From a checkpoint of a small mixture-of-experts model trained on Wikipedia.
Size: 14 layers, vocabulary 16384, 97.3M parameters.
Experts: 256 squared leaky ReLU neurons an expert, 4 picks a token, a softmax router.
Training: a variant of Muon for the experts, 806M tokens, 3076 steps.
Below are experts of layer 3 (counted from 0) of a mixture-of-experts language model. Rows are named router (the router's row for the expert) and show model dimensions 0-255. Each number is 500 + 40 x the weight over its row's rms, rounded and kept within 0 to 999. Numbers have three digits each.
After each expert's rows: "mostly gets" lists some tokens that are sent to it at least half of the time. This comes from a sample of Wikipedia text that the model never trained on.

# expert 23
router:498561485508514490542523456481499462535492552461524550478563560514517488496458475547564512462513481460526473498555556493497517510487561471533503497434544519497546526490445543539552509574556554504511515541553469427443559461522487517467540481530490462485551474510535505493528506502544471500555449524493495473490452507469499476479500524473478484534454502444461555553527524508474531512526544460501443487444485578488431451502455382519472459565528452530484532535555448432504460502566492528538508486490522531550477455535459427496576442551391437481458483507467565534426500447455508420538587528426444476578502505484549479541434425498525463523504522506514470542525487487526451479511465548419494387450500478475476484405538514520565542479526562477497536490499489476419496490588554
mostly gets: "April ", "December ", "February ", "November ", "March ", "June "

# expert 16
router:528568511472464577382522471506498514505528503539462509471513504475438483401623492491528432527536539566429488485475493431505506474487428550483412492525501421549495430561471491494361414506576500471542516476522454517506456444480472457522474516496531486451463480528522503480523529529466441578425530513455533545471506487537497482404546519515499458443512531518478493519501521521521555453502515467505500501490510576456482541414463523475532472474578486536479498513523481483577509468492474514499500488508459514513475481499456542455574566484561538467534536513544495456529500479458525464570525491527491454435492475469480493531538475488466462554507498487453514537492438533478417522434534576530518495478442541546531553522510400483483533515494488518510524493405479522509421570500483
mostly gets: "Bur", "tions", "However", "later", "century", "them"

# expert 6
router:506525509483479436531513473539505457483515508474473456497535526524486504490495516493553477492514476417476468485516469505455505504458592454462556596493525475496511439524510535499549546551445494504519541479444489498530438500438458542434527460480520591447498491450478489475469487500490561497540482475497465458517460458491463512556453438555520541457432495479471474489516513469414480521517499510482489520501521475504441394522555515514489496497491468463438446560413503444478519393498531463546559451473536525572496465531524443507462504494475445447490464534451526530436466501607509468484453533408579502578548574446506512432492459513569517460492607519543492505481459492476491417399452466502461512453541498485488511443474522431507468411508522509467460486572540438486454488557484
mostly gets: "Clade", "Other ", "other ", "Died", "Height", "Genus"

# expert 27
router:481471474505449480555442459529478500552509440528553504499465519519461474529500551459560501563481458494528424540548471508512469437469484536551535461498556517415512499445492567526543522520471561490445537460525460496509485434511510523518475554452499452515507437416594470429530520429540505534546527514482402574468449403477578533501514536532474511478509509478477488530511455466520488497459528455519428565506434515459491504409495487526483467520521537556501523416492581566503496557533539474479515464492527534464430488464460473537549489482498487398474518481500479489510510526456510507507504452507446459480481527544437548517535455518438505511444493572502556520417446545491427474611442451477518500448524460444542495428506524485569531517494530517536461483490549505548439500535567
mostly gets: "|", ".", ")", "\"", "==", ":"

# expert 15
router:497546442523494526444542463562458533529448414481461462466535510513480526544572534573453450460490481471482456532525575528479527518518553448565540516524531566482539524426505433480488565556408505509471499460537533528492525539516426515465509464453495537514499487500460483541570538508470495483518552510559527469518468521527486590550454466560548516497547455520475494460420495460517471544430511499443585555580462430476493541509453577532534495556505528536460474473495538533484510541460478545468529498511556507507456471408498529546482547413547515438511516483500513504491486523560523552479487452443552545538527438616502554491446536506522494552522572541474556523529485492511505449500493467470471461499514536470482545475438490498519412472473463569527516520445463584499582464506505
mostly gets: "first ", "-", "second ", "First ", "third ", "last "

# expert 21
router:473472484483503465454443475469476504565478478482536521422472502509502485485553536449468499581479503499558438473527465438465446522500530500486464490453550573493453480440576505546489496520549538531475504520485451456521593517474493470541503538437476567504519475475534528514472510419501487490464481607472495498503464469568481525502464444512382490544507529400558507536510490544519476481452477371507577455524480515485531506516467406496522513487513498559576529481534464508481529500497461524521530415430559509524540445545464524476437562574505528582510533524516554491488489402455525517438507540489466482503455456475532482501482492470530518414547519445469425480455495418497512520427532483539522539421568522470498552522507446466437475528551475507500477532520482573548487495512483
mostly gets: "M", "W", "Q", "B", "K", "C"

# expert 19
router:463499436486497452480503491469557504542510516534509457483471498453479512527528489467537533452505479474368454455463477492512521567464486451500464500505517420486537564536529477576527516506484485470491424506416475462534550528531469501564465489489532491519567571427483465542492554475538493508475527472490345619488572413525511476460495524517520522531539568503491587491483504488476443517523483566510545492499522506461440489441516491498481479500542566530531373476553460454516503524477502519522549496491487522508475478507464517465541435428499502594524456536536503510505504552459495492493400482494626532461460489523470507515560473525543522553519465505534480509523515511419430515506501486521455415494487481544513509527499459437548482584549474433480546469461504505516527461459476
mostly gets: "on", "air", "inter", "Ad", "At", "um"

# expert 30
router:478519551589527483551575522513419439500539501476517532516530510484531484564544530534390566531521487456547524512525567491517509541472501470532578508482477559531427502416465545478525471440477405515509480438493555506501466555510544491524555464502540437502522482471515494514474412467529537486550506453493553484402541530502474478506531562473485476464443537510492481510484507513441465474534480463527487437415625480423553475506480495512503589506491463571487461512476492505523547501441486417507452475571477488486503547535531530442468491469524533468464486475505564616460553441438494499472513509486504539508500494534435467494495546492539532476487476455469502429509515482545434534493475545414526524541476496596522525476471494439505537483537491495480473531472493566489565441507424
mostly gets: "– ", "became ", "until ", "after ", "began ", "After "

# expert 13
router:519542466479500510483489568508553509468427539496453497476527549458483508452497493487474512488458487476489506590436498521442483427572493508512503490492574526515584502463539474529574391478466495500506506495478508494556509560536420576470534539492460602484493438509412516509481542490582574512490534503515533498496494556415481493546438494443542514512518417516472499527475491544543435492513526552575529508574454536558560476494444483510425475470492529483538519534532524556531467550485553565451506533461479476465529485454518422556494554544546508399495518531457503454534538495513507516533513477445599560474482499456537464459484457440513442587429522497498491474555553524429441539556540484519569510479546476480471499482563509485510462548475462468517511538544493517564486489492548
mostly gets: "List ", "due ", "See ", "also", "ation ", "death "

# expert 26
router:519499549567484450523558522440547487429409555505471469553550522530477476528486496492472549481502501480490394534467498507537542504506505519526477521505484535499516504491424529550490492536467489440527420523452474461433511430471498569474530483561495459519506488487472515497510414533481496511424514453545489476378456465471507451476474472452441459525436471514467512623509527482506481507493406479475472459500503485484558427484460479504424447489492550504518495518543417566518517490515548463515473487490521501503522531476519506448485493529439512481483475462488466488492438512415465417561476463474513467517435504474526538558452367452459454529450522512531520507548476454590471428465430494441476530445472455566499468502547474505560544449464459513528454504437536558450508469478540
mostly gets: "south ", "north", "north ", "south", "Cl", "Ab"

# expert 28
router:464500481491492536428570450538478547494435439441453468553550477529544480478507489531512519488473455422443478535545489427486574449508507520587548471543475509534435557436461505495485545499463501476507484578556466555449500549599479444484602453463535448495518509418503490536543477526514551455460479456516496473571502397504474516500494474480533508521426535451450523432493550511464509530516499571424549497526534502478510529537483457500536547488484507474501484475409533548518451436420480499474420489491481511527538486554537539475444472484513425466530468474467563510466440520521581542462514512471515471465471462486547508545515577468567479443512511473461482528462412552526486459536528526493592511476554504468588549522464456557505499498494478485501514489449517483483550542547492
mostly gets: "the ", "The ", "his ", "their ", "this ", "several "

# expert 4
router:456537516488521447558534452504489522551510476462457514585495489446520477482543513531459547484492480487514494505573482538518491514475508509525561456514531526480496459492488606497504505511529438513505449546553509494500547562523474458545507478552479508534497523484453507534461512555551536459517527552567471479486410521491527476523500501474499515560575533512492490532557448479550547565489552515541590561515533499493574471517493512474473557467434475517530516462443525530488463593443573492499546468531477490495560570442427404467477483540508447410455502509430518505422525440548488557446554488501501568571488511485427577478450559421523528566499503457476416481495506434478498532525492533446505444505552487464477520479451458496501508524510444429578500611523481532494481472483583
mostly gets: "1 ", "5 ", "6 ", "3 ", "0 ", "2 "

# expert 5
router:474445511498538476544503523487493447417548509505489538513393523470469477552504490483460513477443543567502554477465462520566480534525479496528525476525514521511570430481555423427487478391566502521522552501475511530490550538554550500530529445509532462489505536519575532554456446580556489506539537501606506536560486528480486546485521535441478508563559592514601523526509530507542487539494568416469492531482602497495469460549463539476528538451492501550538540530515561558496526551531526477514459541557417479472465470532547453494504490487507477518419518539535482435539548451608529595514513484594562481456551531467472550458477504479506483547512491521484507441482493551555469542476447509462518498474479563455481503488525507526545506487525513461563499537496517510474490532494473
mostly gets: "He ", "she ", "there ", "he ", "There ", "She "

# expert 2
router:446512485476506480533472487533505470472521504443484460512533571586569501496459486500550497501489461539442491471570457544480494469487539474508484487505425486517466531545530532497507498474539525519479602506519493518541542502514502468537581500505509443517534438414520479502501525509469577489492488458486511427495595507524511423549510506492449548471445463456448555440562501496531548529551501472506519430514498561477389423577461446492533556545568426474520449547518522509505474554513491497522443526430576556506558524546507512478470494484475409503582508475463534565479479551548509490485520492489470485530525481454494558550452606491497556541568447490530503457542456500425486487466484597486497502481466504569506502407471549508565530481525607454509537510564494490461488511496467
mostly gets: "—; ", "', ", "–; ", "The ", "); ", "| "

# expert 8
router:558530503457429482543429528539487486537516491506430466471505512512519497510516466477561450572550537422501494461563472464500482449494517590479523472543496502497408427553514471477493535578505541462497468565494527480570435460518466443452418480500479594492536534536504472468521523453519479490482446463479561510584436571585516502529536464510544586468527568434468493536588509513532579525423565486485518522437484459545481566485528464494565507502537409597491497441444450484538468463495553473488559506454478470492491503462517513524508469475527517442512510544498532513522541541478516515496551565462519408512484530467472508475502522531522532449484469504446477586505581477471524520517470478467466484512451502448534462538464514558479502471542465470478470497512507499488410527516415
mostly gets: "\n", "\n  ", "\n\n", "However", "\".", "however"

# expert 7
router:562535531555495487495505437468441471471497565505533522506532518454513457421501553482522482508524524505426534488482484524477592504483476560400483536561540457516490459527531537513494562516475494449542494503465470470495497466510472501504496489509519468508506483542543502473504486422406419449512458539506542550521534422515497546505426423553502547488537502589502450495486514519435497462476514471549481539592511531514477518474514495591452512457565510477492496549488512526457555471455502544537544457468483506445508438498478467501519504570507452559544505519555514495490392511499498536434528509464502500566471558486493501546472460586582463471519557484499458507497513497606559464517482458488475531554542521401399500541483433478487500429467491541529482548578526578571473446558475
mostly gets: "″", "would ", "also", "Born", "See ", "may "

# expert 29
router:497497451493450531514488497530556484531516510489546465476511479491514514463475529468478537474492509486490524469522436488497518480533541482511503556429448473590463605483499604500500518523476459541509502499497506466507494579529507492493453444453535516526503461483481504542545554528431490537475511522455370476453571551509466530413514550491413483478508557475531575495496488487545526444490490448542454503535446457526559563553498536545514481566375512494540489512518496467465517501452503519498472464533539512555516533532518543549504468461494518529479535487471503547455562543489515483544504554509422553504513479576513492430554463476474445390476482361547547531483528509475507476563577509522572561451482486486567485535478438408465500540485470456456557502495411467503514501464533
mostly gets: "Fre", "Mal", "of ", "Br", "Mag", "Bre"

# expert 17
router:503382553513492474518425513468458491555545477574498508437501493427444490543444480448457547549470467542511493452489484477575506511458550507484492415484509502444475502470463557505491497463483520498474538449523407549546542560541538530486549510469530426478529554442543446464559495444575498514539472490489472482535465439441608504460538569504501537490549557482500508489531441530504464437553490556479486479492537420549482523477515512436581553456479469502503489450498528429491553527543561538497441505533498555512468591496486455489487484500494401437460484491497521591571563500542495578511491466537480458469514533516504487484566511512439549486483511566529534465541502551497503490527436475483496506467444425542499441473544496501564484459557475437463460548537487476507519500495477
mostly gets: "\n\n", "== ", "=== ", "). ", "\". ", ". "

# expert 22
router:503546542487544557473473425529623575483453485499451523526521448486503530455418511471472540417549523531536455472433461491467466516503499561479509516419468448518504559511477473466501493493423496518451459501514437515531451460548457503520469493536484532519457524521529507491576591494506459473465482497493462453485459485480405549467575476564497448474469472539522475469454527568495517471494446518544506510502463469490519557404423535442519457458603505464535495587593482509544504438523472462560533532517454461481506563557428511454594495484570509589568469476487484462503498488490477496503465485545507474492451518461502522499549549507420467528507567590524548541495477529545517450502549519521544451471469464489457547511535521534490457538505490534512469442484495473478467518457475
mostly gets: "Car", "Bar", "En", "Bal", "Ber", "Mon"

# expert 31
router:437559501501523506411517555550479460450549492474456437500493574514494458554543487494480436515461484542491482535464507499523478492502443544504457553511552503561505459504552495484513486514545532514510561504466492522509629452560490454500469534500505510507482436480505491562479490532472486481480580560586523452501461556495620505502447488444525542501547535567609557528484447467559569518466600427513493472481380473520523489469518439445548465484528449464449464440498528563522478457531555545552463494477482509491485512527548460516500550498440542505532536504524514485507474491532493550474538467487520494472502483543511533471472555578469485557567489436479489461461482546490509565482420488521448501474527553465513586515547446489502486552514469534562578509470486514493452517432547
mostly gets: "University ", "member ", "home ", "College ", "part ", "Best "

# expert 3
router:497464458457495473525479512487559455517501459484527520479458510466400493520528496531554524483469496560580498508498487453525480460511555503571471489507502472595513575435457462526534518512421467479472499606540403470531485549510482472486476520525459521509528515482551550513520487449494556481482522521486449419522513503558503535510459461519482529523510504489598508458479463520519501516484456467478567543447439461494470507533498446494551489547518500495473515411454441544453561506466522547514543477484632501471459486497554589518526489506516445494484468492474457558433495513454499470518465385461542516586496488567498533528555531456516496518507459446547439425569481399493557483550472496540526513505547540468453481487473551525487429508575526543516505564539437505606484508504523
mostly gets: "You ", "came ", "could ", "We ", "taken ", "elected "

# expert 25
router:537441491481475460448479475469533538558476503490476517516486482458526510565464491488504457444543542521466521483509493452558504516478498417483478581495543503531542527529450554534488597488491488502500502556459501485464472436489429576551461531506501470539475587555482508511478517521441501515429495495487375519481516476478512466506534526476503381463523405477520523475474458493435466469468446534530512523521449480450516536507494523466462498568552539506476474506576452546499513471452482481528505461529564476477582519413487525415520523558466436504465522476549485468498493380494517475463438486477555450499476435473484530497476508502481568558538524521491529512504476521483521414464462484547474461500544505483350506534535457499517462442473411529452457460453474462498505481402448
mostly gets: "13", "Ly", "24", "Tur", "19", "14"

# expert 20
router:483434545602498496503493603469471491427499526504532509465474496581494492548503495522431497416487472565596558493495538473542519493517433463518494459538502541452488472493477460504503502456464445563472482410503529501500463517502606490513562544507513478522554481532543565532507475502466560539526439388566532503452531609485506504507524556391547491508529415523512477450498529525472472474572437493451460520423530454506451422472486513459528528526504511540529484518491499498482536531447539474518465539512557480477527533528509497461521437449492505535465485515471501485442516516540521535508506461519533498457586507483487497440477556490461553483531386530467562463509498573502504582502414565499475558571444486554513482488498536490530489554542547480499455525509516531529556485483475
mostly gets: "been ", "have ", "became ", "was ", "has ", "would "

# expert 18
router:496497543593504443355500536431493500418470569546504472512532464490455522487507523422436511460465549496477531520427521518516506564558443509440454454525541471530536443483532441533532482500504485452507515516444497508492523516491472512542472540514538557483489467538448509507484454503521496533502513442616513572502495543440515538545511538422519488461521519574489509534487454511520490517519491462546511526478467461415532402474524442503479533446439485492469538529511521481494512506517527515467466554477426436478469473487576480465450522506553534441530498507517521488567524410544479533462469452547550501438519487433476565470497467504551441545453492424523525441530480551523459565448438481548431466517506534488474509476544458494470514460447495412515521525474538497575547475460583
mostly gets: "ations ", "ation ", "people ", "city ", "tions ", "List "

# expert 14
router:532496476483440504461501521512463501464471491493490464531522489495539510513441506525443484488445499532483511525497598573547408522497548501508408479443517516495543524505508460545497469477512452570474412514594441505509509544479514466544476507477495534534526483463431450526474499562523539439447478463620525442490534487438461515570474487495494501544553436563481511580529491490616517486489507536392513502499530526490579493495546482512426515498443505465533519548417468477442519516511540598449499578503478548480451558453498455547501527462498522453480509510468505483551477492512508538538429456560500534466505499468606491490462500461554428519521537461493529420525475510490442517456490449577433450463529497490494527487490529517554499491536550470481529462511552511602543457451478
mostly gets: "' ", "um ", "s ", "its ", "her ", "ks "

# expert 1
router:498533499466455525453430494549472523518573516475446581532488507499494444472477538520598522496499456567497496464561474455439447500463475535503406467484431493536484579528402496487413530493510476471538465508464576427438549397467518483519483548476553550523506584497532453479518538496463487519503487544498505499506493456562432521398563447490515513475477515473482480473512494490589497541456522542492576492507487525518522554475572469548517488498510499482510457434493470467559445441587494437496509492474546493531500522504451563537536423504518493560529560524553483482514506511438449482550480554497450491425442511490460528559540428546431507485512412502466526535477564490424502511439517514557520441526498510499472529492522454478470501531471542425541554474521509472466508546546495
mostly gets: "ation", "ts", "ence", "ism", "ally", "ity"

# expert 12
router:478452487382529626515422515512492596495557455517532497457464472522484520497530477441437462493528467550524477514495430504444506526484541490561581485538451466499481518503530514469447434492495449445446550430574507535497489424488431522494456571505503469523432507553458465460511491446492549503492493501471516543527477480541530432528526438572502476454528516521516515476548451513497532511437449473514490542416510483471445519440501539438429459503513472476454576468523531437525447489566485521484526544506514541487472493535532480534496492549556512500498556458478472528547499520520568512495518527591499480452529482448487500554511485531489528539508424483501448480458511520523529497547544526467434487599512532497515424514480525523527496571475532583557425435474578435529512530471573
mostly gets: "|", ".\"", "\".", "=", ").", "cons"

# expert 9
router:448482429467497513548513493535563500497470497529450419525552468466461469543454509507539471520566529446480505494486499556533489510504462530501503508510474485488495489497519447474513487520485486466512553518479565441519549553518522504507513466498423540532450491549450445517394485514443498454471547519443423471466608470504533505501488460542510572437412456569531521499447544483422485540507548577496519467577557527555471544570569591503525491481435487561500511502555542518519485505524443469532559454506477548494424456537474494605600375487519511446519506498484485529519503516520485475503525516521477504517489454557501494553460497507505495493514466556469572486498510525452440463518521458608524477507465533537573582511455530517411526406494481533488537477533493512505466484467468
mostly gets: "ae", "e", "Ne", "Los ", "se", "Em"

# expert 10
router:468510469492469509494512494503488521495511504468472424491445511487558510523466504514550532486433473456570529502529502499480503369510484480496488495475491516575440479553472503517488573514450502507471436534475502487445533500498556538455475490483517498474576468526468497515492482552451494515463436525554453432476599487535530541500483476448478435539483458581474502487475564527546504514489504533500489438525498435435483462473508548529566496584464488490484478455488416532470509431456432521501437455493561481509446553476441498475496542417538478590477479535485448445527557585500492456547441508598533533519513454529525513466509505486538513481550472495534513497453434520552571509512542444509393569486537487482543492508520382477482454545503422493490544518412534470460479493449596
mostly gets: "including ", "using ", "various ", "included ", "some ", "of "

# expert 0
router:485442418509490544493446455553513555512538499537529472560490494487535516471499548555556541521555504481506534507489582575453499490467458456464529560499505482427508463536608454529605408502544544447524504512535536513521514507495466508399509536504491517539435545513427490480510514525565448459456500531449510446506496477473440570492494461537457588552536473438471480507502478414520489481482504565548508536523510467516512558497506537510443509439446522479516551464475489481468478510505499526508479421477412462486513477485459533527431527501383545549473540523398511493572498510546496448425532506517499482461483449528539441506511466551498490473467589438530550530530496530582480527474545482535570513493472460490504477489513615505472513515457500531539475489531477520465495569535556
mostly gets: "h", "b", "York ", "English ", "j", "non"

# expert 24
router:508530485512489487528585473498546493495505454483561495549514519521519518538495507513485536575455491502527503512482536495480554506499544494520563499481490542517450477451544524455466537520523525507499541497530522495541439566505518498413551466520511412497510491416467499476522467531554463436558503529438513491534524502568560434540517572537507475463470433475453481505519519546474556496535478410457499483577534511550492500541490453522506505426476496534507490602434503512531527491494463489478494463483524494556539431513530475491511531486439498453601455465556525566596527531434579474464538507442415458562557513550565526508504531519436526458475609487471535525513408462452523503545479497445425589486495488516472486501432511474479607494488477506506521514633498493436523475520474
mostly gets: ": ", "= ", "On ", "Coordinates", "While ", "Since "